{
  "d_expert": 48,
  "routed_scale": 2.0,
  "balance_bias": true,
  "optimizer": "soap_variant",
  "seq_len": 512,
  "dataset": "wikipedia_en"
}
Below are experts of layer 4 (counted from 0) of a mixture-of-experts language model. Rows are named gate (a neuron's input weights, with its number), up (a neuron's input weights, with its number) and show model dimensions 0-127. Each number is 128 + 24 x the weight over its row's rms, rounded and kept within 0 to 255. Numbers have three digits each.
Before each expert's rows: "mostly gets" lists some tokens that are sent to it at least half of the time. This comes from a sample of Wikipedia text that the model never trained on.

# expert 28
mostly gets: ").", "s.", "es.", "a.", "er.", "ing."
gate0:102166099158146114141173113149112138174114115138101164114086138126120137111130129122114122131128162104067146124153117128141117099149123125137130132127106114116150100129135153144078113114083091140124108102103154118106123129137133124164094113147132140110171149107076111098100168114130144078127126136159101148196159115200104105117134163138103138132146134129127116134186111128129161108112
up0:134117118152135164097142141130118151124106115119148090139173151171093104161117114106153083129152117100178119101138118132129153182104091105149115130156130156176105154099086124164156137118131126116139157071160124104183099107132150103140138137096105130137157138100150141158137094096108130135114137137115184105117121119106098122152078130127102127106123116104141141108153149155110100123159
gate1:101118144133099091130097123099118191121148131106152118173145132100129113145150097125151141119107115133134114118148166124127100122125132051076168118138090159157133139109134142121130116120109107109143135107110152145099094165097111077109125171170101145143133074134170109132146150134110107112101122138120162147153164146172124136111096143136121121181095123146145147101125126135112133101094
up1:137168119135146147095144165134120119126119134138090135154127117110148131102152149132128117125187137111076124120161137154136096110160135123153136156125131154137123141173103086119100112122152108138143125123145135101100150183147186114126128080123137123100160174123123148121126146143087176135167105097111128122139159102147100137153110175145109105113108128077116176146105105069106110113127
gate2:153140124137173106154122129130124175098130139187125160098139105090130114107134097130089099131117084092142106156137127124132105133138111060148119127138139102133126117101078170132119124128113100117117139148127115120122146174129126144113140139138124099126093152111114070121156186148124162162113118147125075116131131140093117130110115079087113154139100130152148126142111134171142182104143
up2:150131065106191103160105156145121152110142116121090164132115136104137130102137098107134118159109108104115136146103127173147125145146153104160092138132145135157147174148092172124112114129121128144126127160142093138145156153133106114154165115108129130132136183187125116102092101146153182132103120112140118124126106104143104118129125117141111200125092130135126142133102124143140181112104
gate3:153128083112126101142079185096145165118109150195155118084123111127120105153176152143119142156135125117108140118167104137113112133165145075111118118142120144134126126101108156064080126131142120122135137129146082095111093140135146109125186164136125164132132083122184135134088122130147161150130103121108123147098148136154125121128124134127085107166129122117126134112112120108126147125116
up3:105124133156162136103162128178135058160127122111144108159121157126132118094089130111117129097149146114119130165155113096115160148095112170147168121108147152094135102119152113147211136142135148103154144123125124117114109147141132152146108117149142113079111134126129121106138109095072125130160120119081138121120133113111099088148151187127150113091090111121107120125145128117127126168148
gate4:146097139133184146157122117130118133082087115134121154110106148138143127146134118119084098146099124104157133107135081127144170099119083155148129120108150153160131122084103125152111131111093129102156166120142127136153074118192118146165148093093083139150139121125153155108116133118112144118110174143133144140142078132109135126120153141134100123164096085142154092152083132142118118119152
up4:155123122112023118105136112111112088154105107109159133120147132069108113139134133122146108119142106133098089144145123138145132159124134145123138134113129139189111127155107099103134181121160109097118144106144138160131121129137104095100112137111111120115096121120128073181135104125089087165126130121145148114111135141128123114173150099096136134135139131145112181135119166106102114115091
gate5:136096034138130120173131105103123141121143134128133137127134117130126122143096123128140086130099137153084130103095156173118119149149170129111105107143124106161151141177174097143144146119162133132106119123136144114072110110097149130101136126145136128167143162146170141116136149089128100146161122087136115189166147138165141137128124128148171123120167150162112115118113092125136121111113
up5:141133193110111132085121179140126114150100122134131119137122131139120139106141148115112178157154110118172130150107085115143159104110124128145144122099154152129093116125105141105134124121119129146116136142142103132190120164178126102173107138141109112056127121116090138149141076157106146128109145165128147078089121127076117120118140142091088132142119099099128144157114161118116148148132

# expert 6
mostly gets: " mass", " project", " dam", "ounter", " discover", "energy"
gate2:089155129125127117122154135137123094150134108134122168097104105094113114172149112132130078102110139114136085111123092134161080160096116117066139171141141088134114132170101123169152108115184111100129151071111100136084121140166120101129139148116137199155099135152117121145154147122151126130095133124148108133114114111145130155149119101129112130130083136116097112151147118126114146112129
up2:160096145108153126107158113079100149139179124164124123137129160138115144115156141135126125128140112095125157115156116126130151137143171167136131139055150106087124142106144125076136133161140158131113181149143160116136148085097109144095131126126074157149179151096175123109130105132134106155134121168145140114101145147139136104126176102128143150148107115120090131149140151166118143105126
gate3:102157139122139120139127165124106115102146155146139092122172154122113117162168141121090117111134092130061123140149060120150137156111139150176127108171137126155112141164104135138081130144096131113137172112130152145097129157126100164148142143150133186104106097116150114118122097082115140167098162136116165103104113159161111135128125149124098109135113121169122097127112133145140124135159
up3:142130168105126147104151165075118126076121109172090133128118123153140151155119088123120163126139124139103090144143118128154136078133130106142132100150136129135154105154163093102125147108148133174128106120131136145153147111137130126133097127121104144151158139114144113083132111108113156189099140106090149111145087136105118120141085111136093094169088160140166170153102087105152106134116
gate4:112158125147126116115147130137141100091138125169166181107160146121093161153131172101159135101097147107108117184124143115105101147113131112093119151125142096106127107148129121141117125100145122096134154139125110117125095158166152167081134154153119118143132118126154090150133186105135128128150113086160174157164162116130140152146135124142164126179096123086108109177127147110139116125111
up4:147139146124141086174145112143117111168118196156102121107137119127145104140118100127156095117091156163131122126153103121134144087132098116175105173101140129143116111151134087137124116140150156169093138102140097146127091163181153079141118122056120142148096115101150123137137122108120126131147092145120142147154170112129158155121108152156126119127139075114110150096133122147135139114126
gate5:141117115110115139158136168109122138167102113102152131102144117075139086151128128105140086162049124121136103149144139134119164152154135154117117114135141123181124105137176116129117167145127152129135092103114130122092103128137188126095127144181117158098135114123157082114096131118106135117107144100139130149147154126118107161138123152060147126159142124135145077153136152117152127145134
up5:094101121123131092127165124146128100156122115135112134066105160118133137104150182113116135115109116117150084087109200098143120124108119168124105128121085115135127123140145137170110138145107130149162160147121113123149139115098126103178123105164126112090122146130103135107149155144156166143117124096117116107120120088091154142163135096103054137127158094144116104127125136090142149113118
gate6:108154100130137147124151154140133153094102116123147126145149157139141082101091152139113133130139132120102131104097160122156064122140146078094152115114152121152123121133107149158170148124134102136119135094096154139136110142167162149114144117132144121122170145106144099094156171084097117190145082144087106120141121109104106109095125089124093103129122141107108133093093093139169147143132
up6:122116123111132106129131113105145120177132147171161141096163122126153131117152169124143129105164158067154132105110096137131119111113135127158151109182149138105106126112145113150147146102149099121122130119134132165155141106092089136140076129162149122123130108096119112139130110130125096086140129121156159113110068140085176107127111136123088103120128162194160090143124125090091107137126
gate7:137138139153143111160122153144108109149066145105160136104164195167087126107120124110091128108136122090123150106133131149083074146115142110103142116102156128128129142116104089117092114103136108115144118123131130159158132199113096131156094136145140159164137090147110144147151118122106137143127153158103099126133136157115166131135104137075141130157090169101162125140134109128146143145102
up7:072114113121134179107133093162160132098134112112106108137104078075138154146139161145150141174141134119152130116117130091162166118111133112097113180155121120124112086119150130126138129167107163128113110134119112084101125137141146117095117118139116118118116142133165087086131148149139104071117117097133128124134113107111092099106146092206141146120111132140125142100133135137120128095167

# expert 23
mostly gets: "\n", "′", "- Occup", "Species of", "- Phylum", "- Kingdom: Animalia"
gate0:114103133154098115132118143147084159115170136117136180124094159127133123142124146121122093124149111107110124126096150113130104118121169124115147138100081126118124185137154103131137150118133179112156138125143152132144147113178121150139068142132113170148079076064131135133185150108120134135134114089135128157185108092127094136142116123133139105130151138108121142117153117099137138091095
up0:139151121142122124137108142139152127163108111135067156102141126115130117139115094109131110140147119151132133132124131143134137169115126198085157137164125139158148105143129078090198117148133068119112147144141122131135133115176161103098134165116127114139130121137169104130101116099120116159110124064122136152121113120129109123147159122148129101095130129155134198121155077154139107113153
gate1:172127119164134148126135132094124104173121153182159171090122147134137118120157111108137112124160163144098101117165134157141090120141126071153124102091084151151124106139160085144119143100147139091125143117132117128084102126087156129115143137186142168153121097107115117122099122113108139129150090144131130157112118138146133109137102125113152133129112164139155163109123105111135086117066
up1:108123102131116157091135121133156159189143131149091112127146135126163150109106108082132139136101108161119141149106089105109100121138180133143148153147111141143101101126127158147122117158117171166124142133135093093136115093141161103126103129127140140117111168104108180159152116180130118148119151135081101111104177122097109144152134166127078119160117134144135139144106126114155173124087
gate2:140093118139120119159124100069106126140094119130155156131151107112133134116097119123121098165107103147130128112076156113138149090147098133109082099130137125122114153140130087165123114122179092128117118118180156116139118137122142119121103139158108143167094162104126094155156128100146119138150093106159128157060094157096140153117139090095101117170134154124177125111124138140111142100133
up2:119102141160103132141139162086129129150109144110106160111094114104137122136120132087114132124121161152148126071089137115161143086155092161127107096134133166162166127116128111172117098151120141141112113128143158128134139159119139136160144096120133130120093077124130138094126145097153106160117092142102162169081108134175156127078123132175167127111113123098164123131140153166107123099139
gate3:136098092156150144108113142140108117141159106125134150163148155137141142151083085143141154086096135091113112162145097153114131164146131090114155085094136083137139100126159127150111154094103160121062142134120105138089107140144118134094168099158110121092145144119106109117130135115122164094157131124121161162128143143093111148156138169081108157123085123128120099112105126155146128135112
up3:126121121125143133142149113117117153151139127138136092115137132122119131117172110071096103147146086106117125125106106081124081107126132145174139140133110117105110106099124133136127124142147127133127111100139107105157133121146147124159066164158126164151084088101154132179144140131180146121118108121128142122067127119125102071144060143138144115136139162088089135146103162163116100109125
gate4:138144118092133105107125155162124134134111116123130124119126159102059111105083137122099119123132143151143143147129102154159119165150139129142086151143150111122108161115074134114093188130096144137039156091128117129137144144157107147155125155112110168169122104121123128115176130148126155108108142094142138111127128157148111123149109133149183127108126080112111123145110147109135158097101
up4:141115136127101137146107144114137161155146090087112098159132126124142095109138137130135148068091098114146109091134139090150101102128111112115123122108094133131140100148145125148089123119162120115148095126179103117076120139121159134118115145109094116088146137108087145144088127141098158144158126135181130115117088142135173134110133079097110114120134141127180132159067127184121133128128
gate5:137152103129155142121181096137122138171129160156172132099118167134130148117127147123133147151144133113122134140114094142125112155155122021151161103103137125154123138134101123118102090114056109113113119138090126160130125129128173122133102121117154090146150130136163079134133100104132124121146093143087135147134091125109123128100127121156140146151146102121133150088145115100116090157133
up5:137085139181147081138104123133146105112127145177125140131113146148100120116109123123123093093159140097105148123092161126114137142086179146146128136122114114125132164083176101171176143113134114093162111133113103143149117149129126129112149086161139147123156158149113144165137149111115124103123121098125110152156132094081120121125082158166127120127168138142104104102110124127153079095155

# expert 15
mostly gets: " cont", " ext", " prot", " int", " dist", " str"
gate2:122155118098145118168109162157142134083119127143156126140094170081116115133128168158149100129101120109121123135090118133154118127112150116140146109148165103111153158143131079108127088132108134155099127088136161131149117117149079138116168131123165151122144126134084159155100157142144116141164067120141137152114080132144130183161164165140108112096109161108143100145151141125146153138122
up2:149163122116114152145158133169139103101154098163122136104127150121119114153154164117156084107101134132131124080124127094106131107120162135100125119131172150112137106160152127130045114137133114146119096147133164141121118082118110101161148122118140120123093145116133074158174083134163134109129151083146123155113120146095159138158159158152137110114163120159121148158148111109132119087149
gate3:137145075149155123088135112097108087098109151170138128150140137092111103136111100104103148090157111097091157107119130161132127131128138128115127098117158133105142141100119160143118120139121144129125136066087108140098114094132095122179076109118163149152138089098127134133107084141124129133110114124163113155136091127123097094145103092132170151132101137189161110138125130137153109160113
up3:127132125140133114140106167121138152073144122138110151083098150119138123114101136136105099139127109083114134145145114118114119109124121129173140122118118186085096136167164118134106112141136085135144129173157134120199121152144100113144143129137164079128099173110159168108126100111160098093140113125156148130151094130108166121109128172108094167133134115133140170117158098137161121124102
gate4:118123119128138091105152147135095095146132102127130137143150120129127101115144126098092099144176144128107113186113123130109138145124135136165115138141123141133121105148121095122072088123180165117152157076103146127168134132163103161129133154160087112147118126143156042125178084106139114141146176123118097137127178127119133123158101106125137129115132102140101115136100147162153124123133
up4:135094141144117153128118106113144152126147133069151117147153126083171097130096105129183107130131122115146122149156127123094142116119127117116142123114078111106126136126122162139117136141120103117184167155107188097102091135133102133120095118139150117121158105146134115105080158135127127154172140138103140126129170145112103115114123101116183145167121082099134164078123166125125136131179
gate5:116124121133124147137154114154140137131141091112151127122081117082089157115132102128125091158125139147124113128133162116165179185164122112131133114130139147188135144110117141130177099143122140138080122126132083090131120113175116137065110165152121130147133122136119162092101090126081130180124141107107171121105145119140113143137145135153087109119129119150095151119096092142128141086113
up5:126124152098157173126137119148124137135144123160104113105146171125116126106155142148078201136169149109107145132152122101089151120082111118099114141112142100131095144146152118109141145114162122074141151120090102122124121099130110138151147123119077139147153147153159085112114152140153130139062104153116139104116101097133167130144095102103142155143107099128113139155125129102145126174092
gate6:128136112128128103141116126124123154095093115145159151115176134140148109162178121115110140103105144110142144131084104133107152148138171101116135103200112098107109096133149132161113215115138118169123151147120111052101114191147143116144113152133106149116101128116155128128111143098127140088077104137143138170140156106147123132130131108134137124159136140097123108128139129117137112110135
up6:098120113130101092148141146129100137154150106094095159125142116110120153141170150101126074117109113127086124144150111096149082121105139134127149108161120123199099130098111134167121147116122119138096144138151112096139129162177145080131136098128120157133084100145117143146085106120146147122164108133118088131143168117120113132152131158115140114104119150105099062138106166101135140110095
gate7:151135117120172091143165149148086119151114131185142131103121130108112118100108159123122105104167108151112146089121099147133146131126129160095163162131135112094121137154144128101120059104120114115160166127124110154145116119092130129136166123130094145142149112126155114142172113143194113121104166129135130146075095119122143118116145147122135136106127106143166087162094092103118166160156
up7:128137150131156139138103132107121116098177106120122156111148144120146120129113119113164136124115095162121128131130182144147168147082124126160133117114144107114140164135109141174146125147107126088160107093118122160203133088113095110161157137085117153187118140115110097123116104107153113160105126089123103144155111065161112121094084122127113118123108130115132134078128138098129112114156

# expert 69
mostly gets: " un", " uns", "ously", " However,", "cept", "ed that"
gate0:145128107165147092104125170172113104135113114176115131120100154153118159135125126166105152127117156096108122130139145158092140132088129150147172097064136121140150135137110116140136168115077119094097137094162098154151120169111100107122069103145125167130117137129162115143121130127155098133128138158140092147139081138120112109116100175125124116135122110155142142102165161115100161140134
up0:154157100117144081103113144122133076157098142142145151077110137143141150131118116106104100182139132149165111137154132158119060108104139107117140138102121152162073135121112111118194116132092121094104144136104132147138112106117095108153148080157111145106139127140129122099108134104156090179178111122146135145119124108149090099157116140127114120137114139124128139147142117082120092118134
gate1:163108132150166128142123170138119128139148087171119163083159164109083148121142145135116120089109124154148128155122147121148094134153138113112135128124089140104108135126095128116097108110092120125137130136123111174142131146119137171127144161080128153113087090117114133159115092132115125116177135144112141139136123120082116074139156162110202088178120153121122129121092166126136123110114
up1:099168139140113169115085125069158121126114113118156105172116134131148120127149129115126156124149074089147152090133123131100116110130077109121118096139139121119096119090131117144157183156092150114130141128099153150116122107148110100113096123148147118180132146160111129098100164102178154123123133095129136118180097125141111163140139111113117123114139136150134096120173088123109076112134
gate2:156145114122108110145144099126090131123126101099142184116140140132124123134142143187156106177121156148119121146193157115155102145138124129118174107130117124158144151139128140147087086120168111097164132125129153133146112117144097148118101163129107131127165141107123099084148122113109090164162118089091156122111126155155126143113121127103155092188114109137106124148166093120136142176133
up2:110126131139142146124123141133126166119192130118138063108173154185121133130139175127159149118152128135133159110127095138101141137122091120100138155130146126140154144169099096132108117127152128128156125149208127147114104108160093096141162125130134133121182110142142153160097114137082113149140163141153135111118115136109139140082121146147127137100075145152145138100161110146154131146156
gate3:110142151115158117152150138108112082086117145137177134126124137164149133097136115102121141131073133115158136110111128188112124126183124119113141090112110123114105097117105148149064098108134123084111120122137108122168126082143112150124129137124123150156142165103157168135137170137074151110145079140116121133078135119122120119142124141128124141157169095115166109148118141159139107118176
up3:162112129137089147101128174074108140156082138104146165120142107128158085171140125119141150163114127101082122149108113143141116128099146138099156114142114069139128137170148114132143106098107107140099140136137156103160135105173145137115087105153075103109133153123102134174109108114131106124130147160134112159110144143130141096091138150094131111128126114104142071137127108151108113171106
gate4:171134113154134126117121134150145145104174093149149120118160109094140103065119094136111093141169148109058137140109169137127141129118098110096165116159114133164130112108164129134133102081103163160127132122174132089163131117151187129131067093153109120107175158121114137127151104097134134142159130097117118148144120121146125145119128139108154132159153137127110142128140126118164141152132
up4:102151132119108156109120129114153129103107100107186135183121141116109128162127105110161143057117104123138120072136166133125122114113133119139163141156124135127116157120146157132151118143168099161101143108148161090130094162134144128143108107160083121126141142108157127110111179090138089098137087145081180155114131148158100131137133124117127140156123125134170150159138091109136109153137
gate5:137162130160156148153139157189137145110100067125143101114136108170106143102139134156127124147108136115114131100110100126120140149084173104126127144119146109150099107150101127165120168124118178109108117127125165132132098114174134138142112141103143149099158128178101127151148105144087105151145127081067127111157123088154127126117130095112131135110161120150072143149132114154149120147146
up5:144112138089135105133127108109142140169134136143155152070125114133096101130141131130139138083115120194111146153146160094116102127154166139139141129095109123143128114108107120054155146165158121141171170126168104137143143111073156109127124140121150111160096088130158107089150136138138127153132143150128100121119160113130124149117113114140108122146154103133138115160142102114188142132071

# expert 13
mostly gets: "ski", "berg", "dale", "ician", "porary", "ator"
gate2:119153116152111133185113185156114105120132123155094142106129102160097120106138121122110156108116145124115109098099143173135151121146175130119137119110181137105123115139120112157163099124093125123130143098110086109149100162130118104145147144119145129117079162143124147140091107073150168136133129134119111151148195153093101109138135153104119085103071134137138138142119163120131115084118
up2:103143123158150114137123145163076152117172127096134191111142136121117112096116115132147171132194088138126143126129118146116134119149117156165092128117118162145174126129128143106132120122071163157133093146093127146146136129108148153116099107091150143109137148091135132092112127127106149096163150154089150108164103154136106109136090177112160129122134128122117130078138159112142167152143
gate3:131115097136127152125110166162123111103141120128146146085151117090112108131138104082147096116130114116137106074130161110131157125098155155118126114131144110127144105152191122153109093116145138114068134094156114087132103117118129165124156128146121134134147098146127099127146083095109152137102124087133153154175115137118108141191143168105155111159133123100138133137111139123119051135110
up3:125146103130113111171134114149161107129100132158097104092137130151131127107137160157138136121150198098110119158106139145070115133077139125104138128115136101129102145157133132129129117139148127145117114138169100134113123118140119086108144133115106120168104125122121131152130117123097074139139131126141080138131180080111116134112094102153122102119063160143165118089168110136097088096082
gate4:148139131140113081116131122127134136148137116166146135138105086133135096163178101105160144127143195127127170108154127102150120140163146131129139106135118140179136143143089087124134128104143150119150118084112089113125110114179099169122147129081151142152119156143138115145115155128127082114117107134145177142152148140173112099139105121130148119092089130186112106130130134088118132139080
up4:123114129166095126149150148043140099111107139126071117143109152088147147138115129113146092151129100150104102137132130126195105119128165139151125110096185150104154115123099131155138113134129120099121088154126104113153139159145110158169120116129127138181175150147132125066146152119154113139143136110125159122152133184122118130125133143108136121136139114111101132107116141081159142129138
gate5:119168116141149127148120125127123117127124153166138112101154128134130149157121118137098125089129141119107066169134161127102137144106193176101180108133176084118124136148167142160096134135168117103060117103169124109129129122139109126127167140137102111150113116118141122109116120104088117148153119171063129139106155116111129141141112096110140138127130141117145098099152125146082091131142
up5:102098136122122149108153161135121124143113107142122110144104136104151126172124131122105119148125186160150113151181142124061136116143144143182121098125125101098106144144151103159125137117120131143116131124063146099118110116107096117129164099130116124102147129160118106147124175100144155134134181140131122156130148143097159084102118194141148119115089103120108091131138182146138116141104
gate6:173107130124121114136161116158065111104129122143147154135114126156135112113125123172141140130098158120108122147093094111127100107113138140102083134084110113158153108140197151188098158128142126140120132119129093154129107139112142135130151185107143161139080133119087158123147122122146151092125128126141168114119134133098119151091112161147113139136070118105097092137083107114127104112144
up6:102133135121096108169145135104129154132082117138114073128157128139149154119136158142138118087197200137142055143084141129119135138140134158146161130123123149096119130148112134110081161125145075134112115150144122139123123153119152105102126179127145145108143152127108176149137105146131133155090138125158103153107144091137134114131111144137108106161139164115124121136113152099162104154125
gate7:120105130173072118136107186130161125137152094188120117113146108147118109160150120136140160175166142098102148128093134148111175159147133092097162139108129112103135113120168098114155097144142117119095121159114124131140128108172133149126119144163139130131126143102129148149119184126142119129143118142159131151159154146136132162133121117117124136119103164124137114201163131144140139092075
up7:127118143115150156063131119150138116141154118126155113134112132093129131101161083153130115127115127126148126154111111162143100106110118162113092144152146084121168146111105133105135110148147125113085123165102166164113159083130134180119160111140141136145079091092143141144091104134142091133096139146133141109144067119118136155128100114054117125134125181150109152125108141114102132128130

# expert 16
mostly gets: "\n", "\n\n", "| ", " | \"", " | Succeeded by", "| Preceded by"
gate0:178110133110115128104117162151121111104168129138133175119064148148092134138126142123126137123135121079101103142136116161083143177125137135143086148137120135102132154131114079119152128132144164093137156135142113112128124157133158147128087093160102145123100076138134062169170121136147130159146170107119147108133142101102129098156109166101168138118138107131112137112124126128144155160151
up0:119119191114114146134106148128122160119113092105137090140149133125122141122102123111101142137105117141129136130113109110152112128132127155157144106107115103095096120123121142157099184117093150154101092109108153089139116110117148126133143145134137119168119173124102121085110158160105162125147143150147091144131160139155108158101097123121114117115156103104114187144136232135131113097158
gate1:111152149141138111134163133139125113132122098110111127131131134151147112148099133144121152131144106085116142129141166119116079126143101171114110117123147098081126078123103110127097111126116139167127098104164156145125157106176099147159134089142101140138107088139130203144126130141105170107142127115140112130131071124111138179153103044136167136118136132132148107138145131175117118125150
up1:141161107139140137111143126119132150170116148142174102150103156141128117130135152106104187120138141122123123164181095082097118132143132118120135090107123124125101138120119148133125143131188157147179127113136166115128098161144156150133113106175122145128125126067116148128168124098109151160177119150144149133168174080163129181108106161119134128144164094110132135149142124129111113114133
gate2:142124120150140068106102175111112124089091116165145150155118143154069133109112152129122119142135166092095106140155113133090123134139140133155121145120152133140118116126109069153150161111125127086146175097118122137123068144165127138135094129126148150146144107109138144145181151116130105144115120113124162160181146189131137134120094153106110126109143131129082137099133102108116098110135
up2:130119121087153095140127140139146106087114146125139113100131109111149065167141115173146134181123134152121115121141133171111143160136131110087100159160144166180154180132142139127187098121124112113136095135119110117122071134132129126127138130101133128121148195138137153135095102136152106134078164131132150147124127138146164098149155100156120144120096116131125106102151094118127170141131
gate3:125108121093129093135151165119147116134133123124126115117157142142143157148144146099129093145106140123119146140107101122103159131111133105133073110127134140147128126144126119105119162117158136081180159117122118113153065167109140121137113129186121123109154092081114128093132150099122127177119109128127165149154132179078168140115125181158113148160153117121082129112121140091112091167142
up3:140077114115135141162126136094118106081150078144133150130141153094121136139116129152135127148103148124153128130054148131152174122130115133119107112143125143126152096137163125137124109129144077117151135127132135112180064134145101113141155132149125138129176086147122177098120124126156135157108086103139173119121071149081122104117116151100111132158139122126129114133110156118094126157178
gate4:116110088148165130142162113091098135119106097162115138098124170150115111150088089141109083160154141156093117137140143125093111157151130147114106139106133121130140129124120079154139108111139135131100147103114115093151086139148132146143118146140108157105184170076119140132156144133136122174138130119116161129131125140091113183118151151107147113160125158117144085139113118072141167115169
up4:113155106146131161132152126131129105117110139174107118159185141136119145116083070122151112136123065120140136110130167115081116118119131114112128137106167145154122136170113087140120125134127142160113128123151116155100154126161168152100098091128128126123145157102076144112182127108109119123159117154145178117159088149138169169129133106105162155116145123155152129130131133085153102107119
gate5:116100095138123109143121138085119137103151094128121136167171169082124117114092103115129114122093106091077123109089160146186140163125130099121123076100108153139124084114125132143145158115153099125098112116117164129124048113114146142113114117120154107163114130101113124126113117114087134168129122131126145113155128120074131167115149114101121096148126098132153125138140140144150079116141
up5:159125167151124107113132148130099130103141096126124170094148167090152077149137122155115142166083123113135122119111104139153152109117147228113139126147140120084137145108131114117108109107117138119148114127158122109165098121107106142141167137139136141119134110109121155118170097092152127139171102125147123160146085119142112157124094093115106137119126171113131116135081114173135153140163

# expert 50
mostly gets: "chell", "ographer", "ologist", "ment", "ician", "ians"
gate0:118163115128095129126092156135120094102108098086160139154132099127154143131101169155102070137105116103148147112089105137179110117148194137087151139119131119117087104106121116102115137109125123123135135146106172085114123147111113143124128156107112148156120157122109155124136107107128157136123124158120142162154097185152121128087112105085155135125122167096117137151147100100104132147081
up0:127145125164118126106125102100122105142149087146088098146127118148110138107127135145124151086161107130140127077095159131170153181141126094140137123122175128096144122109160090080167100142093125094133103151178142141167146102127103122116147093115160117158120126104130130136155122119113132134114174120108149135162136113154137134166073093124140138149118146130121180178154144112138107130160
gate1:120133108144111152133146129161100091115090118145144177109137204124123150169134107130144141150119182122122104155133143118112124119130173147096147115132137127109120201093121120141139167118106134101132114138134137168134104100068125120131144147132140157139130116101120146138103092123120112077107141135077169147158111137134115143166083131116173125102140103146115084137109161113091134125119
up1:146134119150117134126131137165153113134111098143137127135115144089144084114126113125143168124149129086111124124151118160084137136150128101114109111100123113116145091135125160162190143138151128125145100138100076115119093122146120094121116083116147139139157090138124083111104110101115083164144108111135153124130156091094080086120129141155122124115073124122149105103167116089127065091149
gate2:161142107154140108139118152127119084121120109146108126110131148115162118088101112133117096129084166122131145122138091137166096134158175132114145115129171088125125131094135106115106107111134160121137148119105123110104116121176149162127123088139114141111133134161132139089135094099125146135138132065146132142145108153146116086203076096133167079122131091118129177132103127128146139170134
up2:135147123105131170131172107109150163112106127111137138172114123162106131102109104089114149159142153115109113159150126162055127136139100144135154157139119141157152122129103149183106152127102099184138115144116123148157154111152160094137117165156106077136117168095119149149147192146107124102153120150157149136129135115111160124109139114129149143094124104120135097089101097122133104128134
gate3:113101098151168082139107114133095109103161092110102176100150119110054130149149146133108104097147125122108145105117081149176082113154148154113150164122136142130119124114090137159101118108098130139128114099109092138122126132158104146117131152091141179164126124123115131168122090126141157126108077151149116163129143136121125088125102146130140134151156147167110151147138106112105118157132
up3:133124132068122097141189169120141127081117091119097097156128146134149176098115125131161134155099156097160089142119130123148105132132127140171111124125150129118144148156151112132114154156122109158067109115126107147150133146117118116154148098135100141096182126150142111083093098126129116105171152176143139109121114151106154144120132135130117100177117165135160123135128140155130100162161
gate4:137123126143150152142129129119126104129152119146155144115143153150152126160111136168138121105083165090108115113077131102118126108102108095180140125164152136128110137110132145111123141092110146082112098096087134096125108137150107159112107154166126134118151141162133129133117111143117147094176102133097139148157174169158125158207121168108101151178109166161139120143111136140124123129147
up4:085112141099119144158128129100115113074128163102162103145135159101151118130138142094153184134065150126150112148150134122086120158117114136092105144162147137129104131119160145124151102136127153174137165103127132168088122109123156176103188121148091139140166110105114144137102119104133146183147133124111145149109105138110110138106143138100110132128128091125115176093109121111132130155111
gate5:153108123144147138108100123108108119106144100189109135084125195134091141104166139138147114110117090138103173097102114164178134128128159122126126129153147150151110163109161168151130140098136140118111134139126174109136112127110131112112148121185128137108122157119130160157100106125133146118130146133172139158109115114139110125156111144160149145171096124129110126153100125172098193143091
up5:146132132109127149136142138091110138112082097121145124101118132139156114119122111107132192135132129106148103099147176113128134168159136100101175144115138134095113142153128136128172157146143134176083110121097083105098130160128133150109142109073107109152156154098112109110154176157135144088111108157114096128119133116113110115131100091161110111118142165100153187089142111145116111121120